Below are experts of layer 5 (counted from 0) of a mixture-of-experts language model. Rows are named router (the router's row for the expert), up (a neuron's input weights, with its number) and show model dimensions 128-255. Each number is 128 + 32 x the weight over its row's rms, rounded and kept within 0 to 255. Numbers have three digits each.
Before each expert's rows: a language model's description of what the expert responds to. This comes from a sample of Wikipedia text that the model never trained on.

# expert 18
Description: Opening syllables of words after a space, such as su, do, Du, Ju, lo, as in sustained, documentary, dorado, museums.
router:105066159143142138110134086223058149067152158100157145121159106110189126112155095147118116120146134101108156144134108131161175172124090114136149078099095119179124078139106162110112167120097073078088162150142095087158174118130117152098164116139112082155125117136196128110137135113073140160137100107177114189133025149145142121145082166130144188158166172151112112108097088103168147132128
up0:152097123125152111143109125198129123075140139111104136123070108134104154143127141127117122164120178143121134157151107134114173171167112179135099157070150149127162136160131211148144179063160117106167098156108174113147163110138162204113121128125085168090115152124126172118157130162121105131163109125119152124131148124187084125185170097144152158138133129086125070107149136137190120112100
up1:150094091168096102136132093133103171100161098196121110139117127150123157197104119161106133175123161107169131096115180112077099178092082148105142123103164128096136148103091137180133125097103117161140111157159156175175157083147136171126111163092151162135127159109133116118095133148080123169134123148093036126125113117125112126170074108115149169169167185138131117106120073086160205116162
up2:151084154118154109227163103156137088083190094148164189153120088120221127130093191139096129086080048167106167085139132147117106151119067119152100094118082072107164100143115164091161157105105106126114080128132123176111132120141140156139124183140150143174123157141081151093106138156134170103138100113091108141130099094188126152188144115143127196128142130133149098076138064125150150166128
up3:127137175120131175147115114143157095156122130076109098156138159090166103159094162125100060135189095175145100120149110200194118139106151164086047137158081116108128148182081083123118154072140119154127144149186097138139130143159114150138109095128170185148162105154137216117136070091114102180101141086107114125129157074174109144136137185131055108143136130162129128096158088124142123128144
up4:124171118156126130103106157172114125113131072156144108127134169135166119114140145116113172147129128173170123166147134148059105103182109150121092099076067143104123135149089143115100178174109128160114132149082123082077132046120117117100161143132116147129210112156109082174107098115097167123142136125114111126106070135138097141164111080157102089124112203153133107132121121145130083100124
up5:158060159068127141111079122155145116118153140094141168110158130148165130102111134100152148094100100126120126113079102117088124087148134148139153129142153097175148093076126133102134161043096081073108107117183138148122130131102117092115174145151158101168161139125167121141115093121116118099133116143106187182106081124147167107137163183095111171105093194154109103111109135137107124071159
up6:147122140134115196171169129149141145113151072139122127121115164168143105185123123141152153180130101103124133116104161131113152116174121126124155132062130133123100152093141081185093079142141121097125113124136123141166181131143180178116128101158127117141093131113184133155116114096122136119054162070149139127108133160147108094129101148106057143123059129103131124096127145122115106111126
up7:135058087174150168095121079091123145068142137132124158187179110088151125100138175170170194139103109111124172071114154130133167133157133124076126088113143073142104143147106107123195127144132073115151073146134150129125165152147183151082168103154127139167115183156158118150143165119109115139150159094107160105153122185143139122117122115118115167167150084143123151094120166109124056095156
up8:087158173139128088109121087154163071093151109126147160156152148151150126135120161171145096155132164104107123117178167174105088145114157096149098138114159148147144105097138178132080149129155076091119138091184093065148156153120114102165168110155100115112134148143135172198098184138081121101139181122143172116163139190174082111131140123139114132203107167159059173115119132153114105159087
up9:185124151134100160189082131123102095096165082066124111077131109144177152061056115156169137192157105100155107141100186095070142134160115145127142126105161221211119113105154199119114122092181147087114081098131121123173177149090079122174132097160192164145100086127125159115152102101135116145121126111150159123133112111172135147187115159125173143166168104152113091085144114068131103156115
up10:061115128128156065126148116217102108115101149127060075150138103138133092056118129120161149116170112137106146153138126162109094125173167077126146156093111120149102156168166140164084143124080122150082164093169060063096086186146141080102110121065153110113146069168124134132109134150127117111152146164113069122129179144148081142123132097124128116182116169171131110117068107111134184157144
up11:138043117116119185116102102160084108127153149123090143097105174117143142097161132152138163141129094134116110155149133095000136096133130147136120092142056101079165154121129120151156070016125088134133159093132132112139199106140152087135168134118149140147133106069156133182136113162168126171127199149106166156132039138125149154103104147097103128113067133182102092133085086109148148119069
up12:168165108116127074073159086181131148085113146116093143116113145160128011159169172108122169109086138146176129081168098126080129086175141160108163082087128125126158121135141160128120116097134074091133159128145117084132139083075157089114192088134103106043123132119132120167101125145136119148103104128104161150105054154148060134177081151120152174119128132110120084170136112178120152139106
up13:130112144107138150162142172131142139109139109118192086146108152115138145150111060131093121052147160154148118198137051159165158151099076127053118147096110124127122126152119123146133160154098149091165102097134162166185149108153133144143103085147110164124169134173105197154142141185080089122099165156093147157102113109118156137142169137116147183109153151118173103129127101134072157180189
up14:086152146083097160096164123179152130087144065139155170127094144155191131093142140163140173112092159160113142149133064187107170135126131093244160132146120124117095158101076070131144086099121139062103110174142087117103148105114149178089194102094147116115155115152045129113105149139154131152137114106094132161106082123120091090160133152133103098131102134130149104164072071103190125142144
up15:079062140159198153141154075096159049113136181077056196183157109085165112068151145147157156144125114095107123136167090147161136153141155112163147117105168057166112139163109052119122160123118097138106061120218105121117180194143131113093131104139096088105101121092109120113085117152065051130163195101152150107147149171202145120160067103108161162142133102140106087132155097094162131146147
up16:117150139100135095099111131079133166102061123114172191164172115143182212076139129096095097152140133107094134131135154114147122104189167119149117119068121133098134135212087091118073138092206072141097174087141120111074139136175194103105154107155181129141117068113132109131151107153107142119200126166195068130074085097145142151124106104162151106128117110117120137085094143155082082147124

# expert 38
Description: Initial capital-letter pieces starting names or words split by tokenization, especially S, E, La, K, as in Scottish, Symphony, Katniss.
router:140101165129106154089169149157124135120156140147129199104119125084107162103138118134137119122150093091125162089145118132111104161101084118132169159092102133169167108146138171073064139125106078061096116175139167091139125152101177138130140115178115133126082128108114161139079162138094105155151108116136098101121144168155120142113094202117091133140161088125084114106121127113138108140053
up0:097128105176086168122149150161063129068136146143133147088089117122113091105133152109113120137131106094138152157145170144133130123114044094135072109132066157186143096165135131116119167114125127081108103087177127083161114136109120117170086151183065154104136121094099129096037146142146163161076109101145188154126037156103098081132081148107135118104096093160059065148131106155140065193087
up1:131131163113144159125164152144116176071132151116124182111149135155115155145098156126141134114138148143000172130144100105107124072129171165130144109123109156126107113154115140133118125102107174143132150189158082152144102125182176128099137171144146186160087075082079107113143155105083132115175125150137127194097141108104102153144137181133101191168149134142116128160132091103152137142167
up2:134113170108183113133108128200066146161065125115092121150111087073128168124100199116171155127127140099128124164080056116157084168162127141091111126119199137110118140150124113139174111102076105121139092168190152179122127190136126138183127063152175148117092114122107078086150124127069109123172126064123116063060164135147111162124147171116159149089141148108091187153182119136119123139167
up3:144085097172140163099129113114147101122116162120120117124160181117073100092111127153123130132110104122127101075135145193143091152063106138125200130104102077104127173142095129166171115124135113105083116119150150091125153074125155163144132119180152103128138092138106136072067134093089175153196117115172068132065129162133052114118135162182114169097152148113131092111169154101071109134179
up4:119124151080127159132167110130112097124142059114195133084133110097070112116124145131099134144162169121163131105149139115132073102084145102120182162117170149089138149120145097117081164071129134194145099170082159086089173102148139162188138114159172109125110133165158087125127219093106150054121107130091076105150157191119097123133129145114061122125149115118143158116151114160109075111116
up5:174101105099073054132130181134145174111219157139150163143148158099132085096096180142077135116118115115127139106156125063132082104135119093112126105140076144122138143084147080131139116101109149147110088135165153142151159085146101131151108094135161154074114177062145122148128180187102120135170166147075184105162136090102113139155152124147096126098124124190103109113183127129154103110135
up6:193089198130178128075154137105079090101088100143073165144102120091148142131150123183082133070108141158126103195143090106178182116150107101139121159069086122163125075057113134168096140157109123129111117143112112116093151090125140068144083142086055112129133183144103157111191088131169132104084101176122158077137109115166183100122084163117178113115109086112158088152164129127107040110067
up7:105123122153127112070097185148064150124102137132058097179144171158133190099101115166145099148175110068138151132140203062134132143098116118102086067111090155117065172135185159140111171121136087088194135084133158183118097153136125146099135122159204149129118086118077106146113081163095118144134097157183093069104116147153124108095085165175140138157103134124091110132209171091063086138096
up8:156211176138186105109149116154152123096177155135151131120112131115146148140140118097058096142128116086082138142161137127131083064142114118118124161054089159137125206119110075119144120115119111172124083120144145150180103130123098203124168144129090055133129119103138136130136110109157131083119153134137087122185120102174145130134181136127075157138102161181100176149129123103106085212197
up9:126080128206136152137149121133096118120156147150106103134148081093094119140124163101115126116149100091149139093125134129108058176135060160163123145095126108134113091121105099150123129094157137110111165122083116121119139137130146124148153159093090093148119140127080083078136164154140184171160132110131133172032154153165099109140059108199147118135152100143141102151117169122199120145104
up10:168138115125151113178084101111079201104158142103161115165079158081135125145191159121085156058095100152097129115141148090159141156177103153164137110078132181129131120134161118131079099170164133136135134118123100139178110104117141136083165184150071149171033199111111053135145099155142144126091118146121139196158151159167100155141104197131174090100069081163084143174169125109114113149093
up11:135151159113172097118145098157164143125076114120108096129072104163115194096197153155132136156132124103105201124106144215120110095149075137174105154076054174133142125103145130082099126080182087085142150146125140082088138083124117143167143161159084140076115143103098071093112118101150162095131085160157136131142138103112118081126123144162076167163183128155130124117143151144086158141117
up12:109105099086110126106176146113138174083105154126137135125170073113136060128129130120138180137097111060146165139071180100083103157130085134119127145130066153159125163056136124176131114091175123113131097122143144158152166182099130215104164215090178103092079114116075155118080127127172130123102150147095139117148114106122196110141105118137156128161158078135137178126125101165113146041181
up13:070140057106094048247064156181148141062110124132114100169109109128140125116198140076141136154176125147098131124089144144140101155119162124120083117093106160079148122099134172049089177058119121139133091106151139124156092132156132149114129129143100178111155142092147138125121157148136141106094137122186125104184141135118156167102089157152147174113070102135052095130142123099150097145107
up14:113099200111166140036105126183045112136143148150146156156093081132107086132114120097100125093113115200113131118151161203142058102133092151125130070066167100103144165142123123163092134117105020151173062102145190179095114148174090144075151167133157151165161145105150187124092146136120171164118152137099135117121122200093164159153186132078081121145132177132147134100110102138140122152108
up15:142177093128163043129150141112156118111108121112109227139171112092136163143134146173179108129117151151137162174113193117086131082164188144137164136157098117113133098133136123107131166172115123132154178130141152159136103107142128134149142133165150128116110165167082149113122117130099152138169169130121075122101170127148093085164127081145123141130125113137096152100097121121103111090097
up16:093163090158111148136102187100143133100124137089115149113113200130113156120183066157096138120123055092081122145119153123092108148172131153129137109119116129093116128179109125111098072157119129097164198066136110171177072134165092111148152142180048132162130126130122141141120152146089095108153128125120079094134132137118152125157122115138115099157091142137097191177119162110134114118132

# expert 7
Description: Head nouns naming a work, job or field after an adjective in definitions, such as film, politician, song, plus word-final suffixes like -er, -al, -ing.
router:079159139137158135126117165169078145193132125108142079153144103121142138046179156167136143102095131101165120084163134178118186050130114110135146120123108193125092155119061126097141113107104155156097105213132156094167155154084127121127135097161077187156119082192173101130074113181117099178153099078126140115110098140156149104126142144170102138150142089173093137144083105085101155136146
up1:112131150097102183160163110164104145105145132111120100167107126106168155137088168186139120153187138145134156173177145115111127120142164122113129171117124096113115127141102195111145157115136111153157154164138130160107074170144082140091149097068119211089116027144154084087121115175102090144173123145120077139108097203137174161141113154149113133083170150092115176113137088165056140060088
up2:110147146045081131157187138173176171138110122064090171154085117118204145127174139114128130173139130090095099116132129136089101169127161124125147138117108086100125052135131154126142132159131130135155095188119153123155144185135188089106100158162097061102158083160146119072132119162079101083186087141194102171080164136120164146100152210112118133054167173159059145108144136164074123069112
up3:082120158116162089123116098155120097227088064124154132119115120137102158186144097103129125061139040077114123109091140120108151139155201136144133111105106190152121154098112113134130161163119125073073111126098158043132150065118140155129082152112066141137095147141114125178115102082130111138097132141184126124096146112174083134155163126139140134193118083095095111070117139133105133172129
up4:111152132094110153125152132139084149071119193112137146138139119110120129117152165175091121167173153192189142095091170137077105128156084120114142135176138136104175105180131131101117064150092151146150133170125134081127102150074138122165130136115177143110123061132137129071109100203105106145151121179119135143153152095122066067114108146144110143131127125166121153182103136122159139147039
up5:136149144164134154113177164141149124160130084137185096119107094126103128109120155145145108094171177137170184117132129127157114123158173072134138129124132147110185133121099132148138140137141076046141151129093091109093095177139136166105157104140162095172163105122121165098083130137134097135143161150123074149121143108159094093099116201084119062083098094100034129088082140107155137168091
up6:107130126137097192136157135144157084136115132086110171120154096113176126083091120146114107102098089158073143114084134142133153154118102048164056086085156115141154118100125191154120092100136136141141148171114132205143199166102140132107103082147109111183154126156147092126094102181101168138169092137133120127117109087144157158075138160111158175100140130135069119124124148074116116148137
up7:125052145068091145123148119097198113092182158109105129100101176090163104133104131131129115128119148109122108086123142139123130176085078181170183141115122127114115159098139172111137140100070117112097168150141067141194188138129107153094121105154139110113155143138090156137142130145198129076147145071107114151077062137161113126110152110124120155129103108142123055078132109160164130094120
up8:127134121167154224123083131150075184120150141144153114140154086109124163111150096177142123137122120126174147165173117155104132129141106137120071072144166120134139115194099097153113072140101089141163137131151090196109147191147100143153089120119185160116140129139096110087125149141122046197120149106134148162121246126130127209167100151121175098156113042153120141114094120166145151156123
up9:169155121147168144105119152136115096131127116137164135167188105135156144101122131117118085090045160089109181162147162137182164131134112115082099135126104125111146182167134101186096122094122170130131170139100102122111188146085107131202145116182125133179131118096178146140113118145098093168110102025101169211080162144143141112102118166219073084096101143094119122132129114123090120140094
up10:054133168091089080133195114078072155121173108126139107096087121125143121061103161196109091120074164100181122148114168129162185084145145160095144172144152206071077131119121119097166141068126169106071196121162180101106118104136120146120143146119042106157110078123139177164135127127115129153097227174112095125102106115159124140129136060085150158164077118144134110115150136147185131124154
up11:122132110154132157209148162147101121122134119094147083097156111145156099136163196159118038107172171155216130145155140120138107142192129126137119155168035135051193167143107142145127185081087156115105105182162144103093160124135082192168140114126095126180150138092092170168067105148166128154086071115122141116080143162126165128109091107154166149123119091149142112149071103096078086142112
up12:134157125075092092129157127124068120141147128068133164176162143113155122102166125134128125068132097117112247171100176170165133113108111164086110121088151109110145175142086114130148204137084132166144110162101111154146105181109102150121134129129111139084156149148135130142142132177105148107078100148143090133133094171184140158116128094126171148133116180148098186088104097147135114228128
up13:168116176089136136111126167151120088163109130189125088149080142111101160107142121089137140134125117108140144140134117128154167160112138174110091102131105138085174154121095095130119150057104199100131168117126129132125113097111104102122178110103121125108163172132096207153101130109090116126132192142106175115093156103164061138133154082188080109142065095091116109110135065165099078124109
up14:087172109148150102091165130133126072115106135121130102103135190144194150110121130115145126120080138127062114140143172160110089149199133039181129121150177188143089086157107097119183127095123100145150085119114168180062166129131164143139090167156123077153162137204139115141160101180153163098182142158166048094063183091184196128115145112139142085134130156142156143117140142090144138158153
up15:138107144099095137120133121102094169122132087143090110112176083112116112114120098163090117137135127142171118115141102156114119094143143138131166054102120091112106098153099161094102118163179112137095134133144103117077056160130094082123134097164109174134152082141107151162137143087156133159071146119141159134129158124188126150117144135099119111143159152093132131130152126194093184181083
up16:153074063164136099139097130146113153152127130109071147155108150105168121120113092077115069084121102083147124141173130160109183093098094137180111111152073152088057187188100137146112161127164105134132141140152151091217191066105138073088148104134067108119124113096160113177097179159180142209147149121115094094106102137136195103081118116112130164108140153139112099132160150124121127159188
up17:134091129200137169064116163105069171150048104096079190152089113086129150108152150184057096075152125100186132102159119088151177140154177075095182140110106166073104106124128150186112101120106125157060144103203132144109050090159093121146122137148183130112131183128178114164129155107147104212111109155123176100129151087114099119140091159153108151063150125138128145173156110088134154164126

# expert 21
Description: Nouns for institutions and bodies, such as government, University, Court, Party, company, plus noun-ending pieces like -ment, -ation, -ity.
router:094140134127131108149162157149107171182183118134160124129183105143179128042156179134140187136102141061171138116124115194111105123113126104189175067081101154201109151084121090086138147094145133103124112171154175086125113137118117104085168142167085115123082126153150157120046142118121087115196163057091145174129137131161145117050141166116053163150094090138088088124149144088107106135100
up0:092112107081163130127108110146142138133132145163147234050124184132114156131123136176159123096139155078114105130101090210137140123173113129114130133132115115136120102144140131072144115083163154188136077118162140161151159146099153144126101077115082138107145109112154179060153167102094163173130182141156125161123185148100127081143186143117150190095144162145114044075142146149118189123111
up1:139137114102055128111090124144129177157204178165175108096147126091182123142125124083143102138140165090131180115146148124121139117097152131151068173086143145122097078097152118180170099137137129140185151097128088145096135096092108056169112112159081123165125132129155126111208097096155153153103114134126183191082091133093128126119113124189087103156167156144087097149113117119145088109129
up2:134149119120115119144133080135194078085155138159128115107121113127145097087187149107129169131185116106123099130109177177189172105112125092077136122112089180091123149095162111177153139087136118095173116156161113142123091078135090133149109133118152144153069128159101127114112047149139157110164122149155115086079107099126096113212133120159115123127066153147108160081143171132174153143115
up3:055094097124084127170177128153113125107087064121088143177151131137106152132061141140140136120168112137118124148124165128143095114131144124140113142162137092158111131130080125110096081148140123152107138122169140115086125185168143135124138182135125118116110113112139145132124155078043098131137139161153096184143147161182100152041090116096188131127170136127161147112108147115112157116121
up4:153109144158173128147214117085132151175162119088121180102186124148131136131138089085179132109131095161152165059137086098066080223094076170148148139106127145158172142119098146117126125116097081136170139059105158158082139138112186066069127133129128169157150115137179110150155132135127089119084161175191184126135117122140194139089145086110072129164134130115139136113064153125107101111194
up5:107140134196144123141110120141037138213077166098102114131134131129129136107155089123084161143174136108183127113159142151165114120141155168114158133096135159114162135154133129150115120131165084077113054125143123134094102136137205179084188146115102119166134089145181117114095125132146033129161121130165144138141123085142105164179147109107150211125178122115156098144149117151133174159121
up6:138084152097145149120117073111130112112128119141140162126156169126169123161175125075170151128132138146085165041129148117129082187136120057128116077155139113128117102111087088170114123145075106138134122084118113053116092140132089044126083109185111134125117138120084117147141129181153045105132155186061140099139142127121125153121105176105129117133140139149121151101166124141127093171137
up7:143109140116145134170135116178110131118142107137142165162133127117115114086194133147114099116182164103119192188144128107098163139137166150074125104116153173118139231122156088166191173087087161182125149169125123083149161198120114162122196106176155149109137096111109125156084105122105088111133126133131127122099096143166092137102137113107136108110134092073173131122084114160169115135121
up8:135152151110125068060139118134130165156061091092125127177115113094145154112209078096149130114105083093124109031143074114122086191129109090122108126151117108153131134225141112105143137160106075139112092093145142119142150172186152152183142108108161205101102169171198140181119128153064111109096133107107194165137120119087161095116183103118107085156124156132058137101072115127140144156142
up9:081140117144112124141179157181145151159118127091061079250178145130115153129102091137140162135124149110092158112114182120120079135139108100095185069157111121126122079139107106186145110088181162145155092142136130080179130081095130132090170081147090086099141096105110137155147167120143119090126153109102134095127161142160150123158109085119149104105155118204131215159111127082137112089129
up10:126152140150132089111174123144152189139163117123111100092165157077139091166142203055148120142118187114154137104071100137085165085156161109148164108088149103124144130128101136062102144167153161120096118162153064107138109080145124094147098152165111115139084130146133170141113123158110086108117177168219103097155144124184122133183098142136124105148185144164115102069139104198074130102135
up11:117189120098081143176089138172076162170146167158110142149170147135144197107163131143108137137160144072140157132066107142144191085120139174126124112163145133121121143140160157165153150110151189113152174160197169074157111105121143195119136169175053119121117162141064111076095114129112061130151125118144158149142144164143080103120121115120142142161122152121119150142051122120160177172118
up12:087148188077175081145120141152126137143159097133148152075119176126148173119232166171127071209097087111124143172168104138062109154103122104148055073088103090190115127135121129193138166100100117098202101121079127135154110091148159102125141086137113162101148107115151168146130144137135106169108121104104128172121126118126137140089168109130126105082184135126094087100172102132159108142143
up13:133123125138089129165155170124058095071075117075155083123156109215123156132163156152142157127121112100121131054106102133110168146194128076120120139189182158151096122162161131127119183135123143085112159142097163112131134148149175094134095122125136149127116161086076131123099155088122095114156160112146137146160104153120154098117204093190123155121102107154106154058158136108129176192172
up14:098162094064089088118131111121113135196124218078124125109120067136127139068137133115129133174069117080136130147136127209060145077140086139195122158070080166160101091136120134091156140170110127128105131109165137120103138117122137097149130127087054104123105137168135157136176120144150129174148218128046137240142128164153171158091120124195090185093139161122076129131154143178104141176179
up15:152116119144180140145173193127134233113157140114097122122107084186118148131114091160204133170164117124129164050135085091141123149179111205071108096146178193080135111114097141106144130129117113141147135147115180170108094201107170135180149158076068134131161148096195127154054141150180120150194120138091146116151155132129138111173150128129163114064127094111107093037117148103107116165142
up16:146120081101095134138171176102134169150169169099091146128159127125186152100102139115082109138124136108144179133122122141119095103110130187122187112134140135159137072113146081121087149148124172076118156140047182109137143150125143146125126222141149120068122107095117127087100103092115100119190113131151140200129186081136085130097123134105075122113066094101179113208206135181134152107162

# expert 43
Description: Line breaks and spaces in tables and running text, plus military and aviation words such as air in aircraft, Air, Army.
router:108138135134131175113121100188108147118171123125164115139145118068199083103133127126141096073109150109121104079160105153143161168113131066137132088128094167152137094144074070130045172104108102170070141133149118093168157119140195142171148113161162145110065076168162145122086145089097105158138110088136074118086124140128112096133056192157107151122150073150123103123119110108089089088101
up0:140138208132127081113137114205112162124126176110103079123102173124153137093116170130125130170102152158108125159122139130104143146119086124129118140164060088118119151117086125130147143086166126168191152148152132163128173080142130083136085150209134102143145112136123083107119157149077111101086116123177120147107106132200067173150096086136129130195116127149125140048077166174143149083146
up1:105136129145111163202112084110117117135146144140107073098171075131161118077053124127179111110136062119148123107118140152132137125108143142121157067126103117100179119064082100154058138156093111137130128119100217096111134143134134146085074133121143186140132157121135160132179106137118136141135166030151154109089148179126097139060133159152131070203153063106120115153124120021092085144141
up2:101168132148130105075139129160089108153116148143113088161205160151118155156157105136146120148111129071143074142113098118154168190103127121185129187098124145083089162186086126125136186129183111130077078170134115100115117141135112130176150115114146116116090087115148187144098194094139135070104135099144135111053099111123101075166082167131127110121133075130171037127151093131084147101139
up3:126097126094179138120116115166120105143085089121168112132150141060161179151140157161207194104192172078134093136086146124157149123101080169145199100141050096133148105155125109126109173159168093090121092153173116151162134119117145174115067097170082113160115104147167119161154118082160126106126108145141165094094172085133070119153130188111132158156120027133101090165131118144089085081115
up4:135149108148110119118145130111158106147147086092158108147146140116073133122133162116143087091109133129118034159130109192121136092146160115076103044083074177073174150169126121126108102104167153174123159088049094136173157112154146139140164091131136157169134124091109124066134143136137092127093117143103167066139141147173174123120121077118141154073081164211074184194163154114111165117182
up5:167115125128088144165097134161120107140186197142090126094090148141118161128089120120120072166143104095146085128125166133079145109170164134150148106182141115158129141144120088114108131065119135176074145168096165100192106107120117095138163076111080138118180130110157089108112164075163128158087136150114114130077129093080125130084148177150206100105159148092085202154113165122136127114068
up6:117140184159113073134114143103142164103147145094099160125119072173177133059125117124142159143126152103097079089109113115092162041179168099141135097116098213170121135155088083089102117109107114150119169094141158119125148109089126121074124100140139085115076151165115185172181099159087090142139145148129147080169117075146144115122120122071098091059111085168172183145160136111108072128165
up7:132173155119121149107094116121142141095095051117093116117159069072171101155118104179100126160131151123139147117129137105120108125090131089068124090103106088134114098104148062101052131189091052171115072064077143097126148119143149068182149120118168095072114164128142144095103139123133158161111092118135124071161124194162111176153114161154141124125103168100118110146078153152079148136154
up8:101137087128145180149140175181116072082116090120197124083117074125177106112133213151154165120080119144098169117113152089098107117133057115185186119137079114101114124054059082142148142095110129122125107126141156094124096137141127123077152119105130154173161132101148075176138129100140134103160166121108113119145151113110122119078134136171076166146091118188107099117107145161091113129114
up9:078106120129131132150018136097122138096114130111194158185151136116128124086177191149124150119111143153114148130138105171131102112070142105089187086101115126062111128141170150120141194039060109125158110101136063125117127182110113088148178102169138155147165150147139116138163132201095166151162158125109107170162113156107140094155091127171115165151142121141095072131202112130123137164103
up10:125189118127135121152171130096064140111183154055133131087167110133126096046116123161098143097162145106146117127178095091080175166169136099130146138120090145164115158135061176120084105105157112141139182138088118142126043132149111148139140160148158103151119112104099162089195166038143152203103169170141131175092082058147130130051104135149143153128133091087107132124138138137103129168128
up11:172147178123160110148144117147111120130112086110108140155124146115193130158155140090144089124153154087094122068190087119157131116099157091113127125109144171172182158111126073112139144071162109109089147211135173121137151132130106145163157164129151060136031151126083108102168151159118175089207106099160177125109193167119171129081152196118122155187135119121175146146140124139147157081115
up12:074174157134162142116173107184100164157139103200108141178107116134126150167124161132101116139086110055056155140112168107155128124089099117078098172211140079108170090177120138120099150092138088192123128146134161140147132102101115096181128132067161123093156143146160129162088145106088162133090196105146158187139211098126123174101194126139104185207140191185093124125114122056146109102126
up13:091131126134144160115174112126150132110120146107178140112123107119158034171154175122113102135136157094136117099172160127146145182138119051117136179123121083138141111117137113110177098195136115153113142134118167126159162153096105082156121120172117124142093112186137132215108182119109133072157146090111135163106114117063092123138142121130153175127159141231128095088150188130155103133189
up14:171171119091142153114142166107148164069143083097182125065139084126174196173106161117137103093125181146163080127107133135099172094100115137141099137137159182136160073130135080151094154170141082178088185098125149135167133084112161118116104203101172167113142086116107144092139053114165070070146120077120079103128151127150178060185132159160137142158088086136185140094134088156057140126102
up15:099156114078128181152151061141137189152096151098116078153089091092129177132121157121149130128110138083118157113139164103116122152186203142144133150104119181178107143135147100104101144129098084125111149098110095100101136141173122106178179137088191124081100150116127129129141112145124135124080175191139113153114118097183138153100103126167149133165147186127156120088083185096097074126151
up16:139109105139073184107139113180120097123131149056158139128126161083133111159159079131150112052125140127115138180127082172135124098114161140140129145136183186150169109107109043126106109144085131161098186116124126138183128136091131141185138133158203124126130080152131193132168153102123127122133098103159112086161110103191113095134111190113126126133145103091064083151123163117090142127037

# expert 59
Description: Opening double quotes before quoted speech or titles, and capitalized name-start syllables like Ma, Mar, Mi, Na, e.g. Nazi, Arango.
router:098090136153099126117183095154141131140143099125139155104142071099110080091104125155125115127095152087145147118099142156067138090123085107144161144103106119149094107157105144060076150141093131123098115149142131176144107117145170134137151138108095126132077134135140163094131145087093118149139041129171043176112105143148130104162145098175125187160118124122120130118086125078100141124099
up0:167129132114136157112093149110085146104161081137160156099151144195205129142163149097139146143164048175119131187071134157132122144182099143171069103091141162175140088115102122176132115123139117143097101074099140113073154104224125169150070146162170099158101070122112138093131101104051180120225161135182158163140108109139148127104144208134129142095100115061138153124107086131082119137086
up1:180075154162173114168129141094138121095083126097059138133139108117156145145164142088171126146158093117162107201122123125147122076206088103144163128158107153097124085170064154106162097129153146071085177116180162160117100154127160092151191148139137115081197103080134106139118127135089100177189171075093144128153104139161164173132132169144119116145113106133111103082177163142083144180130
up2:068113078120154123078170157127080099143166095084110122130154094084088094156148124121020064127135146146136100110161123174089190133101133114136132146195068155149158123105131101088131134107096109186139099172063146179152174151147093131139099069131100103124135096159134040113114147185094117157162117152189161149081110126146130144144100100115172090141127068079069110176128083097116054132122
up3:094099118134136147140154139128191148123136111178116175077135152178096097150150097137149097168131179117207125109131086129125117146197118142118138131128068166119142144148095119137108153071119077132115109151120165092116163141121177100144094043114112144115125079124142106153173115150199106130129062137117070123104124052089103146111136097131175134170138164121130139143099062086084118191118
up4:091127118109130112150156150080119138167127175129143119128115102133089127137097126121146137145061059067153170133146052086109146133093099125140143143132090106173185148171097128096110152109111145154137095130143151139134092097127125106150134084081128188182168151152130096122125090150121093087147068122120110188133155146139147111135117125151218114103126175066125066113124175098159112161118
up5:124125163134098108164133126165172110149144148173129124121072102108144110127141168148138083167099124066121197119099053143132126088096137114130210190109097128181178154141136116128179149154105152112111168151139136136136182143120146048160205083118119100061136111097134118155144116132182129094127062104127121167083127084167124161147106122143092122076158165144138115108222121122149178121107
up6:126145117110110056135169201105126152126160213146132063144103085075185102089083127100129145101110094130098165151172175080157102072072100137112131140211150121141153094133152132096190116111178131152151102143097086142143112161136117115116188144129159075145140180139118102098185172145124191187092166122210137146109138159182091143116160142060100125072118129118104143157093090135130147208094
up7:157150117152142131179137123119197052191192125106148119107113078121164130134156141150117126163161117152126147126147106105108102106069110167112123076116182139080100139157132107088097187058102089129068111175122178145106063103144126186116134140081146176135116158130093114116141144104122103149182057117168139143193097103139102189138135118166135142114121134081122135131164164130123185133112
up8:142145070094065117063135122185072097086184085112076135174111116189136135126169144131115119153144096146188087134141107140179167108128119123122102144115112154142144164131172104119156088115093088122100160149096152145127061053118151210134160146126187162111128107103191132143144112124109070111163164164074161125153182107160160173155075183147103100159102166118139125146141066143102063169116
up9:151133156135088173144175160086184153092164126110061147151206121106083164097089089175150114125144074183154075162114186133121158082124134134062122176079149127058151064108113109095119104141106112162123110094153120134149091126101127153103146179122115073049152098105117180136120131141109123112147117179134161154172136065141143123113137134096154136118129093177138125129149135112156126124086
up10:053166105158141131064077115129069087135107124138126090134112091128144142108135120126124190206110149183105104155172124115110070129166115102114164163126116169122101120128126160071092158072088158116162113123178070136118137111109191124088157099108140119116121116145157116099157161120152147124118104183124148166149093114163111138153152085192124088086144125145195161105097097190129145125156
up11:070111111151103107120104115095083122206124142157152129127106134081133089160110112148132142145137167112066164123163114110052128136084081090146209145187108067086106049110124117149073222080076189132177117138088151090074107152148152136145142134118154139215161173139119080085181112132129110104140145111177073144094096141198061136108140129075107164144099135141149146128124128116116161108144
up12:124125133132102155110170108156146115104168087166180186091160146111140150114082139102172093092145153161159117127135117155145145135152130113178180127097154193170089100147134177115105177134126132117113082110093150122131105142144219135180115093109136157169195201098099129098146096101108150138144177168087111072139125132168139114129113145179102192103158128064088105074106105124159125086131
up13:080163143154165111114105128133201144121151189152116121133188049123091160100128195145154145124099091138136151068161144132154092116193162105141144098114120091172171103143142134122163138113043079128067115104090150180139084150137120125133129189142209186108112101142177136111156145107114161135122104124137053158099064143073087072099131131110118119128140163137104083101128157170118123173109
up14:172127145100133135094147099111086131100111159182149181106120120124136151147128120106102109144148062196106142202146134104122064197136112146157112097071120210150145190088124103136111152097165154120150143064227155155157130069151181148126134125117140146053091126119150154128113104120144123107185133142087117111117156145100110129112145119098141087092106085169139116117092071087179135099079
up15:055106101116169125102188134087136149207160147080135165102141130089082148146119189099133095167075104147112140048138093185089058129132192157127121142126126137113091168113143176156093155152102138134068124121115129086111174138111125143136169083127140101107111114162134104141112124110155136109097089164108132122147150139159152174086094092151156151176094190115176097091096136081116146130134
up16:090083096204150157112205076139128136124068137133116116128157106134144105140153152157163167125143135107198093108163156122226114075150013144162095087125084112105141055140057122099157143113142134139108131120148136145133079138146129138115132115066098166173095099147103132119122116128157113105176096118156113162111143141118109130123108146158131069110138190104104115096179138121162121146123